config.toml
hidden_size = 256
lr_router = 0.00148
max_steps = 5977
Below are experts of layer 2 (counted from 0) of a mixture-of-experts language model. Rows are named router (the router's row for the expert) and show model dimensions 0-255. Each number is 500 + 50 x the weight over its row's rms, rounded and kept within 0 to 999. Numbers have three digits each.
After each expert's rows: "gets" lists some tokens that make up at least twice as much of what it gets as of all text. This comes from a sample of Wikipedia text that the model never trained on. Tokens count by the router's weight.

# expert 156
router:507597382458382467564547447604457530478580532491513519533589524471492429597606486545516525596616442515495533390434535535396471524512600535499582512522448505506515487554468601508476452557550501518501427408506495503541444401532490563456503473589585499513468531430583456576502422462439483564499475506437520501480478531410446542415478505505503492376515500470532582457522489486473496508536584503528534440491499472466552400464462518508510454509506557542496512445472415471521472557536471513542497464632566519537556467584581443464512433513503477465497429488514499540509619583418576469485513531472471393534477429500396521567453494502461456518520546427567549546499539490450552460492515493473527522489566597473492455412430534532524472476485543493553572455521480486418457497471476
gets: "; ", "| ", "% ", "/ ", ": ", "–"

# expert 83
router:493520462490477536547533496529504592530523475547551487407548416530539496534609505458474596496610494424554341479547607537523481525538516527517557600542484406514426466561451559435498433499510462532469475416404504555488556492573527484520508496529496538598522505525451516467444495568486441477533622441533550461581533485480502571464542494551497491497557530453510476495481434392435494566507510352461473498488568519637561531503561460471490513492530513495534401523540492543445512584487483436519524500511547522514521466493597454417518543537523472509500523478456402504489431474495574502476437498494532520530577503430535520520513490591547440556540499488434587458429547488600458509469525478538474476615356575549403495416455595517473423589501429519542517497454472490473480555504516
gets: "|", "which ", "had ", "where ", "10", "as "

# expert 21
router:523524498534526522572503563491506582458481482511531549542597508561586498491578506431469512482637514428481391516561490540480497481501488507460566520531451437428435511572485562525500548539559489554453450492480407568610540452493459430533433555544511488489454537540470516483479457527430430554501455427543486631539442575464535524573549560472476553519566478535482458496490651363414468456513547445481549538537552459484535594498478513593524481446551640474459536485600410426487525499511505575501499492481455424536526547517522454554532474471549483505383409494394503508455553471397596413539452444436521471543448478492486530544424480480432545475546462523468547424540488537491486488587519526496569519525489564472421554513513485538462471510511538424589574459524415506505454510522469
gets: " ", "= ", "- ", "In ", "=", "N "

# expert 122
router:478707468465463486445538516505562524434578544498475463480492530645604529621468494453442522514483546556487434461468526432517449426474533547355565496483518545517667528564564563527515536484466537541498451428538545606541526507511502486492463458550487436532369527450486483450539557460533453490450495502428482619517456418426525524537512489560464478388532425488581478494568524431451472494504498420529528485503550525535513568485462456490472478481491553528512568509522465510603483535577517543528447484507511459538473412504501413533542479480509521512469505520530576513453537519492531452520581450548430504549432421474564452525447491424484425464535474488495451454460563507462548532485472505529481519424474492505393476510506493504520531450560522538427490489582470567326466442549466
gets: "S", "W", "A", "H", "T", "D"

# expert 244
router:483495455451481524558565531495438475525551495607530457442531413529523540526631462435449541510619507483375438507542606575556427464508512495580529481533483451487460479582457551450486463650471482494479457502617491564523521529556550497520513528565507523560437553518452497519431521573504483495501612438505573483452516472464511541411537659491518486485604562443497480490471491484418525530497545392488493488527557479458598494522553439468519489487569470513500397488507497544458497602530444427519499457488534482556603503567608472492522518502551452499481506497467474486533480546477609519488453522480551497521605531476436501495485541565525441578488542489451472466593523472532555551486532537507491508545398522528539481451552596538493430573456431516598528484460497467560580520420618
gets: "200", "202", "199", "201", "U", "University "

# expert 140
router:474641522490549532526509525493582616443501544418533571466500506497548522582536558504444510524533519488516391445586496506554460495543576482482485453441556489546519523515555463441475590470473416434526442423448466455543558412518540391491567484520545520606461488488547396415514479573453455536489581397430526543462437512508451524463502548514542519517469522505504486507520534421534507513457511427558554478437515545552419509419474528594507467472540501547493525481559590514502430535522519455508552487530460525544484532419522536517512506537531511429403474457445502514474495565426534477515673477475473535516444463546538490508423611426486406546539488529466410559474567486424480487593482528569453477430488544494524459464474532563437475450494536513619455564441557548437394521620482
gets: "0", "el", "Z", "et", "k", "'"

# expert 242
router:536550458358465497449515516467444501421539612582440553444510531628543572624509471456475513558520518410485519515470496487476523428503521465407413503467461514564554578576477461581489555465551578533377474412507529559491460456444455458516486527501566450509472442439582505427538517554441487554487543479435442543525467446501503464508519498497484596403518502524466479513494504480513428492434433442495549440496560459555552527565432489505518491505498541454503556534598423575469530592581576416458481482449533509571464465385462549497504533531565450513536519475501526472478597499387501483547539450512470568460541462449530507427479557436488454555511461499440506571482518482421591517464498570450578607469484450535477476460462513536534534480497450609557510520508512468346461434542473
gets: "'", "ed", "V", "-", "y", "G"

# expert 5
router:503521410482542419514566471582490648480544586539538511513525504630554488595543523520452450658496571504465447408490542560544456414436508547477520491542492581527548453527578496572461544486466485511592452375491461495529572474477511484415441505542449452529464580531560444477443494465481497473478564543388441549542543506437511443475456486526560486460525559427503562529566523499509542489452532475550556513465477595525504577537467548518475442500566522500439532614541540579475427524566515524441518393475503462511435479523519470494532437557545521532466379555524550480489470523444504529566539510536489416507488455475532506470456510447476425547523385411499440459479456469475532537481472463544513501509415525464448414506421377439498489405433535428479483487505399431471471501553469
gets: "United ", "American ", "States ", "8 ", "–", "8"

# expert 192
router:560473478597555497366549546460508558486614579470458436458554491494547493549552379449410389462467558550479524478448547360473567513440504519481508471414521471515512503524490489452466510467512497492469464506443596574577534490389487569586585468535578489533428455442509538479499592493533513521525527522501449564481560529451543462503434491560471477459468473519535509594478505485464486507486534493511525466560472602503466489516511408486509449469623559494439537543539521488528426497571536505483494449507420364562443504521564471455566513553541490396406489463548541455469489494484547467537550421517506479488547475512540498466549500446478413529504537518553469487518527444509488478543434486455446565537534658530498634435336531549465454436503554498489503592515497499524499404459505
gets: "-", "=", "more ", "most ", "only ", "all "

# expert 166
router:477516444481421453489516521585505571486597587473556402551558528573539520613523521500523482558502596597516491445415490526513433498492544539418573436511484557511508437514531616438437467459462509513551463437501457592543459470533521434550494478448486513544402550542515473442552451491447476494398517506385465530520504450500545541479528479560537569383563474502492504491504505482504584479441436474575508500452435594536525523497445547568468501507464531538562519535519532469531411573537472482478540442505463440522443460489492541413579376504565493487467407496537568460500505550483504513529557370607527405443483496448553515591476545443468478481507448458512466454439459489473488537503542498478571475532471549448413523436361512505454481439561504451528611415572525538426478445583490
gets: "0 ", "5 ", "4 ", "2 ", "1 ", "th "

# expert 214
router:532664478458458445377527521509515519421598532472465426500522516668632460632436523471486441473442542522479512468486502399535520449460530624419556480435517562510629499505547503491504590461446425539489461404523546564551496455441467480489506457563546501517450499452504482432536525455476452527520467494393412574525481543434530488523478476571507445405522425557601532482585553436459523479497454494517539485524544529550492517430445499568506443480489507513545588532538494542554466541536496566577513498518468456557442486525545504479571471511497553479459508543529557509434501536491483396523608433513458442537422431522539423502479536469477456425550482529546437472434483564460505526475453533524503534447512521532440554521483453508472535423562500526432498474549448566399457427545458
gets: "S", "T", "K", "P", "B", "L"

# expert 188
router:490513563498490474471542516494567542405490534545464410517538525559585502607491475546464488562571547500462525484526527429533419467433514593440475429488474570537557536535518539540465604438525518513532514459583554552494535484448545612477506517434566456527416463534488382392527510487494488468477553465453489545516425518502449443470467482567520589441507401471506506538580545493522439492545515427505586543509579454509536562507455556543541467397480509466472659493485478478556476510604506438540490490498471415534405471477475491412487448506437453495511460464484604473467580584532535419545610485561447420439480484489540516541464492516529374447515407495514394566473533567474442509499486449527566535505559564520412486515377507592445533446511559540527477487575514536469447495530478
gets: "in ", "'", "on ", "at ", "of ", "In "

# expert 202
router:548487518491428410457515535496447522373535494571448607539561475559523529675453463468476534550566534546463430542504525535497469438562467526462543471505488503546527642569504531473506502504479536531511469440474535458506556387499470527439411556535593501529423560518407485471527495518485481522543592568491530501498458451578466475373463463435532548408567452552563404484518474512409410492525547448455470459523487457482536500547492505481501531481465493463362514428579499628546504553587481466511516486460560550531393477441480494494472491552439531449531561489480499441448553535416483528518532430490560537508498523454541561506499517460542498545509509512451455514460544452470634542483631522393501548426483454529469554431468564497453531510554514423470507491501529453385453511579499
gets: "==", ")", "===", "y", "-", "'"

# expert 84
router:573556514533479549459543523454572543558532534455573501527552503515508464489497497441435424555537463517498412474459520435473561424488550544430569483469527530458486432576519552509498550456486474625417416417470535600588549543470488534489470549509440473487392496486468503473432438430441472547479479508527453590518449506468510498490569451479490564473524467516623431499503612403481440447550480472500528501567496547497601556585482464528539545460577523496501522437594451491502482522600540527542412488536510431514485451488424427460499496514514460469378558466510509437457480482474498415534514398446470546494509436476511543445455640504521493520606474518542435504498498531469541525563443527594609526433490566512358548407471503585537534438513533455516593439509455581476452509535454
gets: "= ", "=", "==", "== ", " ", ","

# expert 1
router:529494482490408457481557502537510638490567584465491411512545568546557518581535481468424503512544547580499482428462500496472517481481491523384561477488529559493490463492570607427484458432511444474525528426525432611576493428524506447539530488450446537540432564509517433463527462465410483520445521540365495576523530449455482524474558496491537543422552428559494467551501523416465533487496510475547475533472469500563551501527436467535467475493489484480529520552524488481564462584554487512542516492513457403565414421483505513424600424565534529447482438526550525447424482548442506447582544383608528437474477510482613526508467556411520518479491502469467441510478496486506539533481510502437570528512455521483459580417312520549479458438523491448523579475548514586405444419598479
gets: "0 ", "1 ", "2 ", "3 ", "4 ", "5 "

# expert 112
router:466512429441473508539547519474432560531450510549504455419510404487538503533630461451426537500605524480563458509544439577563481494526494507558535402527480452473440494572590542467494448576490492478497466483330514551572539512576531508513497530542496457485493525508449469542428522559490465436527586439494573494556534476453515518440531454524533488474462543447481454456447530474402515499489546420486471497503595522363604499508523426461496495499554449520515430485504505555482496513545528419517466473494533504363590532585583460475512494481545481475494493491438394477446503549437605509474479511476540498537554560481475525510507459553530439601494542473451569465449493456672516601445530567524516509516431540524412459394510568543435434595435434531592553480462489449502504502486580
gets: "|", "200", "201", "199", ")", "New "

# expert 219
router:499511494411471474469488518484484597507518532489530422505537528581579435526531463545496529492461568546507396478509545520400524533509570468371509467531521513520483476572602629493507445475458447480516370491491486455543462479512503492502449457517503434523475574432539464518459493540433528555576488485541503493571545550443477425476487485496467439377510568484535493476580608513458528478564566490531489485552503507530499505454412436502547504414553491545498526480596533469552425508482524438548517431558556347536521545494477450536617471454515542538425475572462623521495581494370533524466543442498554481474490458444634504524533506498486380514507478529550448474452533565482489537560547492441529541501514531481354492430400542494505523473580557516540538473460515576375426516502459
gets: "201", "200", "202", "199", "198", "197"

# expert 22
router:483570508483420503479576548547551573527530551423503551526487520491522383514504484456499463545512491555497444491447513457490529519513428455450550466469456618530517499525513557515525594376472510584515438540519479524487495499527545552504515442420496380471475502462483534464568486433427399615437552528437480592527569495498520526587432436499452541490534408573539500566479611466491461473449537519519562470476448461532531458463433514498535536475522482505539661590500555534570426496504606516505501479473494396556439477491504503411497412533451522534462484523546528501475509475440445517521491521490503402458472418484531494507556531459494507515531472450513410509457602505367453523525530458581546484547528521474477497365497416536551554355476558466533468522536519468489404373578472
gets: "a ", "the ", "an ", "A ", "=", "The "

# expert 94
router:568510450496406459464569546517479607496589588436502426481566574545546527602548516472477489499546561579496442446443500518456513437469501536391547453477500522468489457506579588507462479490526442497518523449514448585563490411513540461555530526510462530542388549506519474482532501466406533503457531517379511563501543466471473497482517507496565549399551428557511477574519520468470509464468495470511486455480462505554550494533416456542473435489489487454564519541497478462585519559558503514525498496512446405567426456461514549408603433526536529407477470524534562443462484549440463435589524409594516460490515535444616534526461556401561515481459496499504447491455508465506539533457505527445555519515469532500446524415277501548487483443520474432515555510535465568364464449609492
gets: "1 ", "2 ", "3 ", "4 ", "5 ", "6 "

# expert 63
router:502592461517491486375525560540489557400464535461505524497607581572554445526523559489479566568591563450474420461495545503500478556480533576476503472478456557474543546466512556505445471456539426537546488424466531531502544469542481459587527567568492492519493451541539466427492484575520539583499554435384469544515395476547462540406452485580442509446527444628538542503486421387561540443513527516487506494504520419516586523406497413466525555534566464483492564614531495456537535552502451544499473527460597460559523401564472487442599521494435433403466416484476541575450537524501553519508513452536397457480437543516511464518476560471495537489483543568435493476482476488508548486538551512535550578463519530468461532460476457444463450448497435616584459498458498487417410385463483
gets: "\n", "|", "\n  ", ")", "frac", "e"

# expert 252
router:586546551486437470451568554463521472503491546585524490453491454526680449513502421456371471515546437547494504447463557490462478448511488517374512526442473530442526464529523609515588519468494499488414537524461513478441584479401516602512534493583559563455444506490503508524465451505545432467539596447468512477492492549424460566481468461555556476436509479520536492510598504417471481525551586592538515476493597574471569409452534461518554488514543463541499474559561443502471467530541515471474474466485444389521541484434598508476498520563454487438417475547552580542557624564505530483530493521430459503608455481532566440488505598447492378459561470541533478504536563485476524513450501597501528510508473563568481498504448491562396458450454461390557518470543524562480446450523468
gets: "(", "\"", "$", "[", "'", "at "

# expert 141
router:500553495471407517434591554556498505456514588439488458538545515708534431508499511424402410652516480498477443491468528458499452476443485526473482461512502560538535527571524583527521549372480544544512508490528543519583563374469481528497451463540552477520462506534537452488494542510484467562508532521434490611519512466504497460515464438568512517479526432562554515504500593471466466489522539446477624476525478560508502495467451467569475494458519563520502603545550532480549516502490563487550501450492494370522411470478543510440591481527505553459463503489504515526474473497452459487543565464538496456516452504447617431473500605480528422521452417540478488495482526475412455518494519529468506480468483490527344554446439497501469505282538539495516474540525504476472420511627490
gets: "the ", "The ", "his ", "its ", "their ", "her "

# expert 80
router:619696565486415481497632495486501591419556482546524374615586507601517506514476551425449477538497544547510473475544523439455531521466502529438570472458543540486463472599490510458558542486462435581425509484523494470515471458508472478513474486505482468507414574471409468513513515526539489561483542479441485565510443569439564555462542491482518542435526489529606445495518550493369447494506508409497531485501487493517552480450515489520519510494432496552477582469507415550478440556452538587530466460531543414559497494523476522458521396524459483474424525493460524473484486476507480458527573376565521505497485445494513522445425580464504455455457429401388449503482480495514566502492413552543518508516448647490403473463435502523569483423491463508564588432542521571517481529549485
gets: "°", ",", "N ", "- ", ": ", "= "

# expert 101
router:506571526476469456417513519479550540411568510482464459609598559620525444613463543485498475506449641480474511452524519473399472436479477575465569472502444525477605511561537455521444516482504502560443388435544516541588512427448543510524480485498611511561472502459484431475490541540395442502503546425465564534548471417529492456449533490551470529387518462517530501505536520545457527495426449439517555510501492528553503523500463468574418475468581528507519554472503504573462500542501543459518501546544540472514367463471434509490522360468441548476513475511451515474452545529363496525567619373483509509441493403476582512563502619444534438543535459485439476570481501541470550523441479532526549456500512559461461465469464466537417517444572511501513492515522442545421431535589475
gets: "a", "s", "es", "ed", "e", "ers"

# expert 222
router:525629496490486483403601571457517572430504582478477442480493512567720473525486460433428433495526466514507492474473556523544478491475481623399523499436505519447522491539417463456542524470531482560461452433494478536522511525492535476506535472514562475534446503475543455479497558544457444551536500498436448629542441508410491543539505487530455484452506452570525582455539574376476411488533501480457600465454526492521440484480496518559484459494532516500537579583549555505591520484503486507529519441489481468493462511506630456528455482504523577452476416538528572509466504444481498422516535470485483425490391418608537415531532544481459412492601486456542511402460524558401507487535469559532494492469497467555423578519476491559430466453601440542481528487570543584419495477555461
gets: "L", "D", "G", "J", "W", "Ch"

# expert 237
router:481471476454511513519590479439470607494540482535506380460561541509494562464633487365386472513562536541510452488550491577536386435533494507478519525513499445546534459638474521428521490557469533493548473517516583468577473521560537555568475555493476459473462539512499367470441460482441498546521613442554543477481551510510557545486492487531562480534550442440524434488446524396429564503504573408458477476477600514574500508487459422498501439422497547488447590426459518506508497573539419460541558463493495504461575522544579545374504440537565467453462461465418465493626514561398534526508503542505548488531486441478500481524504514480500424568471516459436516467576449427635549561447467516544463519522453539537498458458495501481479437493437395509530488414483563487522437488502529
gets: "by ", "the ", "a ", "\"", "have ", "November "

# expert 106
router:528597464510461589494555540434446540483595602509539514492583536476528464530548460424445436612489510477468404510479542484516494456484548552425481490559574485451554438594515488437440480508552482504475509519499637607523462441473486582467488496578531476517482490484465449409450475492499516499490463522461454570503534558517504488530430478483541477458538418533510521472515487509507508502503485426503565488610491556484550491517487516548542426507589571443495574460474527470518474522552530511548442433633472408553419459529587487410531550462514515556520466476429578419528571478413437427590596455504567509465508460539528544508506483469600427477551497489517455466499476447464510503540534476540501542526474543462490440388340515545474455405555479468414455523475421581520495353588491
gets: "first ", "had ", "after ", "also ", "not ", "been "

# expert 51
router:460488479465469548582525495491422542540458525550513467418511519499476529515605492429427546479614523468469390439513578569554462476498543512548482346510515471495431466543567542465494452461488490515481454456652507564562533513574545551532511511539514534471523545519456481499444494561531499459472615404501572418375513494462502530433543567528500493458600567472544451448460491493441496504532553401496480494568558545416603466497578411428512457527578466494528460511546458537519497527547538425494488492456532473532596512536607488462525536476536485495510472480431477460488513526464596508458457529497540494528572558478449504528501450538533441588489537483480428489664534492507494550503522497504499485576409527537472464396526597536495404513447420528605593498447480532371460487486516
gets: "0 ", "'", "a ", "1 ", "which ", "\n"

# expert 155
router:572521521491501457480558552546458652488531495493526470525627525520564539627434480417443514547500495521498548419513518400422475437483512522357467455537424587454576488481544453460501584463571506523429492489535548453514519483474471487441467531499472415502439485498503474493557553505444469511455485425417502515524498448526521467479495454499552484496530498494571488517596522428434486503502548526538546522462473487565458559520469471634475538420457537545540538571611545510517518556520591451574499452563522502621419451381499442487454503479450517509473490461403672528480471556399545510531535498502459524562505521470465456555556615497489476504463444505513375495483509505441445535556462518511591552499479513494496511494357450474416483432549568463446545552509527503492477437564470
gets: ", ", "), ", "\", ", "', ", "., ", ",\" "

# expert 249
router:505524505536499515321577484525486480438500596458517493501511517573527453547466422512500458582434524514505527469509477492544548506448492538353476440472462528454524582548532493502532447465486515518478564534547568630462518482561530541511503444571499419491487456598564397466520446533437480534555506495424437520531487478386563563410399486496432412526533394572619424503537496450521570478522475506491523477411599509508470451563471458475573429512511452530484464557519515493557482491520536550494477506483455496593497472443535474424429513593446552452478519428506556547500603451551467501472495460488544472556502482534538524476601488464492439417487496524441444490494528457488463522471408596449507569426476544575508446556401439542532500382487461447518456481540467549537506472641490
gets: "\"", "-", "'", "/", "(", "==="

# expert 227
router:599487440452548474472547479412461636500506622509492395526553501539493459508483465393441483585423548458500497444472500507529499471393483515473452502467538530455584426541478490432497466437417530550513421531496565574645538425524545566445451391504552509513448446527508463513425492463485544508505533518500489561505449537531521459450440490587543465459540411596516541604533544507480554503483486519559525456488486494498483453484515433541529402426451642445501599543475532467517465533492593515483513448533507518574478513494497423545535477532515462489486432537475588489478499507444443544530647463483469510461537529504521529546542483391494446449530383516572493559487469516423505550565469484547525504558545621431524459499455460439411471499505578524493419568544475510490481421585520
gets: "also ", "be ", "is ", "not ", "was ", "-"

# expert 129
router:444500473508469528570555534474496458446481522510477520436566424475602562541551438353441575526500485501484470342480505581534484489539478534387585411527433468377475553495465557554398462490398500532464483552528473478499560545523585554497563499499434467515432534517464453434470479516433423527603540419397523585503469485433537550430456382609525518503519399482547512615501534500514457535489510436467505493524480550545532501474499395466532529624546460437510453511565545519487436493485496528505524542473591529525543543496571566532490499528601452489500463440510527519519417524440616492522487499514539481485504547443543471538491490486463526563487511466449457460392420487495500450470472475451501524524397477536405486459487553555421489510542531591599485478477456426532458490508476
gets: ".", "which ", "who ", "born ", "\n", "up "

# expert 253
router:536629498588455541434558533428508565448527570468543472480642549479483564533529499472403456667569510569493476515459494484488456422443632553452513453456489489427490433519532529547544512441497518488442387468532551570637574399470481477553574483513564444516422527434533525465463495431459471521474488460458491513485459534505489516514548486524415515475556552548527508476461521468451441458596551501448568506526467498538564430512467456519535431478520484471588538432509407468446494513528538508502515414562505363569431474495553563506543519458547557490425524440527521537492496546450521401476526450507527474496495383501497562491585450469546452452545566460521415448493519498506499483515497508394559499505523546545461544427369505518573449460468549502528543563545455510500438420508436
gets: " ", "0 ", "; ", "1 ", "the ", "made "

# expert 178
router:524509523478473457384592527563505504461496473462554533552567590530590495544592520494447522588561557496452400454601496520536500540467550542460460459485459599506518475490496517467447462409597462583499317457512485564499517487525504559498484521500553452502521446490458483475470574534545539553518527462493409500508485485555483530465541453589513411424503516531507429475508513489484498517540492516497498556556549515508534541373486449521537544466555469533459557537541450434574498535570520512539475444451556447508494430521486435445598488444497508390497428452459540518443595506506482578575509421593442544491425532479485445479502599441590516581607490552430431504462500476429533511559525587541496502468505482431461567398481424521424571420552524536503533558454480513405403427481472
gets: "\n", "\n\n", "\n  ", "It ", "is ", "Team "

# expert 171
router:509561508462476483414613552573523492461508575467526450555535505647513488501496487414404399643509480494476461485469516455496448509420503524452473458473529587520531459553528572539499547411496556558494462495516541551594563450442487486494447468534585479483458484522504441505534567512513493549519554521417469612508479493502550465496497436553505519439549438566564487507495583467440484481504536453494632498517486552503491497449461442531470455448488583565480539547585519491544493515507583465598501436472515361533422482484515488444556482551548547440465509458535508542477485501473447487522543454587486469534466465451629470456490590481509409545453424552481489513497516510413443530458532526509524508471482473558344538470454457544461518300558560505514483525552482476483412492620485
gets: "the ", "The ", "his ", "their ", "this ", "This "

# expert 75
router:479534475446428440476506499600509656448607518487515418544659542562473500649540553492454491543496559522509419415490525509454439449499475487406551475523485563495494448572579577485434556470495459554559421442503518574574485430550534492545496473477517496541424548516486508484514534484444474509472556477430582501535518408476483530455515495506547552382554424479550490504514541448563552470501452403588538540538449560508542519543428420555462496472468509467534494558570504485479488547552511491592482453508555459551417491473470545450500460489515500468464415565435553460471493533455481538601502415485510415481490487458544533554477502466579452563540436453491460504436545507487529513467582482512523490506445512448466540423373502441476504496497534462520545470538441539299437453555463
gets: "9", "8", "5", "7", "2", "3"

# expert 213
router:513610521520326491544528435585501448483551607414408406493553553480539525575557452482531498633584536498478509479482529551463494509546525465545626488505490453403531429610543630485496452568531473486506453361400443482539505453524542546482518535547564566569452533500542416544509541543517499549539508546470560424493513484447548579384564456466484494474590456463538521533478480457440390500484519487465517472554485484433540449479570451481540538525574515567456480428571420490431465484533535509487464494532544459496522477554562472474468461522500452461485450531487501532549561561399629447460528427425496494478465427452387476492479514531505483541526513422458524550416510481482467514438491457504512505548546523485500453404502490577508483461500512495550611531490495450499524549465475
gets: "|", "| ", "; ", ": ", " ", "last "

# expert 218
router:540521529446447407481511581543544544447530559476548412494576511526535463616522454529429521548531591580507454398555546534444493548447477487423534454500550579552491467536543556488502537476443423561487466458552480479484536470521469501517392436539535512491442549475456444459499470484495530536558506529450499560551490569423564538419475499494561485307529476496568494467600559556460439480544510501584511504628503533496520485438447452506520502457528474537470517490525521522554386530497569528519470399487517415529474513502503463589522402490474502472386385529476577434520512506479532553543563423576458489539499397456572483546481544461413416508538480475542432467433543509464449478545511484454496431511441551547400497495419501457574500475534519538588519434504445561375459574499496
gets: "–", ": ", ".", ",", "-", "200"

# expert 174
router:444583526489445479451516540564546538404599486394478397566584519603489487664518553485511541533490579492485466475529552485476501461445528551426471459521412546585612502515562509515490541479474468532521432402532536531533539380393526508519418445476543505567451480469451507476504537462476478575514448473477486509536489427481500510487485485552425515383499430555491511518542565515496515487477443472586575484510456521547528488511460493575441419472531493453480562490605499563497524550513512540620496519534548436549373479435426531507589467417503510512478520498482545438433529544450479424580605345497475504525524394466554494520485581522519451491547480517509471549459479561433509520487432485492539448448492554497458536450476438489472533472601554520453573539520469511409454443572483
gets: "i", "k", "in", "al", "an", "on"

# expert 78
router:560499531480457426465503533566450619509519536501507462470649489530555501590427477446442512588541496547498578420502519431427455410504472528344476457550450570479558478457531455465498534471577502563472509497514520471506526498468480504446452534476515433533439482497499480522574540471401447523434544436444567508471493450533535492494513477487519474511547525458573468523574535409419462483526554523500526529481463536554479575529497495633500533482427567538527532521628538508458512554550578428547499412564498517613421422460536418461437489465498498525506474431425676527481458580423522515521536503502493533556468539445462469559537571490460480515477474479524383533490479515431423543572474474538567545500470536512509499513361474454424472415594531459456526572511516523501485405557471
gets: ", ", "), ", "\", ", "', ", "., ", ",\" "

# expert 28
router:467598503463459476425512569519509504439554491467463423527592533644544472699432545497509461527515566493482488499540527449470539492461510586436522482492415528522639494475567470541407555452489514599494406423524561528586490417407491517527460538478556474546468486438496485456538510528473463529476516477420478520552445471500500452484484486553511553427536380549470539497541573482489502476441449455553626483509462478541465517477448482534443466440534546512516575514561544578520513541502494527531520485522504474537359449438420550518606439503502486475478487498423553457428555503392475466555621368466464509488454403482550457511476574418525506542528483512481449572447495539467490508457486500515540473460505506439455523495475475519473536477592560553475549501546453551379443490571468
gets: "a", "o", "y", "al", "k", "i"

# expert 59
router:552571493520417506331575543432464550486534476360495521494571576516596465537458524476433549561597605506534522491518496408542477439535556515440574494472518483491457446490478537555439537424443490486425498402502536565586605407494559537500520516474479497545461518428502474487496495593453526499410528554482525548503457460455592489477566515497406476521513431510499479499439570434477496481560572405462523491593451545512574447517527441509492494515531479501487486498589471475560540503488500561518443560570469360485472406497556561493541458459465477545387591497533504502506537516467510496492580407486589507437481488498483514451559519547552514477482547435413500446428464525482511505518458479468507546461523571592399486418405472548550484466457473591579501536400464517487458481555456
gets: " ", "0 ", "\n", "1 ", "1", "–"

# expert 103
router:620577518433467543408630567545484647485508490512530501560537486573510467517462561411389577541489597460447543499496511418477460572397462508442519504494495530461470548434515460428491523466436497570483447423481451534537530428488463517529472562496524441578441559532470442440499498450499534570475505438476460574531423460497489508481470444564434573434485413526569459473466576523473529511431442477547539572526522504535448518529433438464510526420519540482457559515579537501615457516525530605545451470517496508619469503534470519453500407465453482537566473615559504502509558464380474500552510478552450519528484526525568411536490546500496528451445458476442505468477598535447539458487526463546497528437422531505434505448384536441554541452523536534391455565503531441483432442518446
gets: "- ", "\n", "\n\n", "= ", "==", "; "

# expert 41
router:545507440448398586522570585548445570524506530427510415445562494581549485498454506511514440604551502544487458479473530486584412401435507492496444517519471467508538529509494527411522592433492524548528521536452550462527490459559518575603562469505488433530464529465587518453483430516481498448462558446484489611508424490484426537574583491563520542463516533569508605493523590461508473509535587446430553546469470553508482458482527516592568415483512547491480616569474479476587512546566522539450471464477490438455479485490612420496499522508566560519404399540433544560522478595458441428615502449529563477403510504467558364449467495514471493433477457565429476440481436565496445504511500521496495518478511504442451566497398488524516496396500537503509550451439527520437481569539471
gets: "s ", "the ", "his ", " ", "its ", "their "

# expert 241
router:569501523489501440480511562537479610496535499483538473515641522504560517588423459438416515577487469549505535429514534464427458450485534484362459467526416550437540453496512451466496606490565505512493512497509525466519506525487486510440491510486503424511479466523523521512538549450410412509469519499452533509497484442526532498469492482498533465486564511470561502530619537423487512489519548526523550517469475518577463561518491484624504550429467599534535518562612577524499559488531566458564504423577490493652426399439536428500461492473515544519516475457438625545494473574390494524535546506489484507555467540482458450536542582500490486535497423503512349495486487508424443499550476462545564526482457542518488473515303428447414476395548544462433520576512526514498502403585482
gets: ", ", "), ", "\", ", "., ", "', ", "—"

# expert 47
router:472536541487425545455587562543466621509537554417450475498483539573536435494569506462484394594459514528466425481438517506547439459473487466443494505474522510509549545583505581520523541444487462572522494487530570526519442442443462602550514468435534464495429514516554577456557447476463412542447524521413501670512501513439524423565446441541500495488524387568489526578488566504468512502483558490523589455562446543528563428445409493520499521423572556483540640560505524451547469566517543600516523439505495376570399472513595541390591456527474555525469497550545534495491494565489453458526527458551492482448466502530600430467535544453519515441484438480540416507471526464443434500529505487526482479530491565469456527477473459480519475345486477452518503480524555537481436481589470
gets: "a ", "his ", "the ", "s ", "an ", "their "

# expert 15
router:480481454449473548574553503480416510517423497562508441438525385434514518492607471459379595464605517491462431468556547588552429456479513503565485497523499432483437475597578544446492449585468471481467446474477463560530541510571532524520531519558477531545579541498466439518425508577522459467493624419504576455477504456478510546432520531485532475451561523443500475507454498466427510514486515411461523477517540528314575495494473449383493487537543464501478445490523467552446492462539476478501477482494523471375600519570614471461498501431543476472492481500458487463533491547439612507487491538488566480510542513466438519512461542536524427593500496470426617456586519443528488441506522517495494494535414529531518462390497582522493417512438418552609517466453481469553506523488361
gets: "\" ", "|", "| ", "V", "G", "R"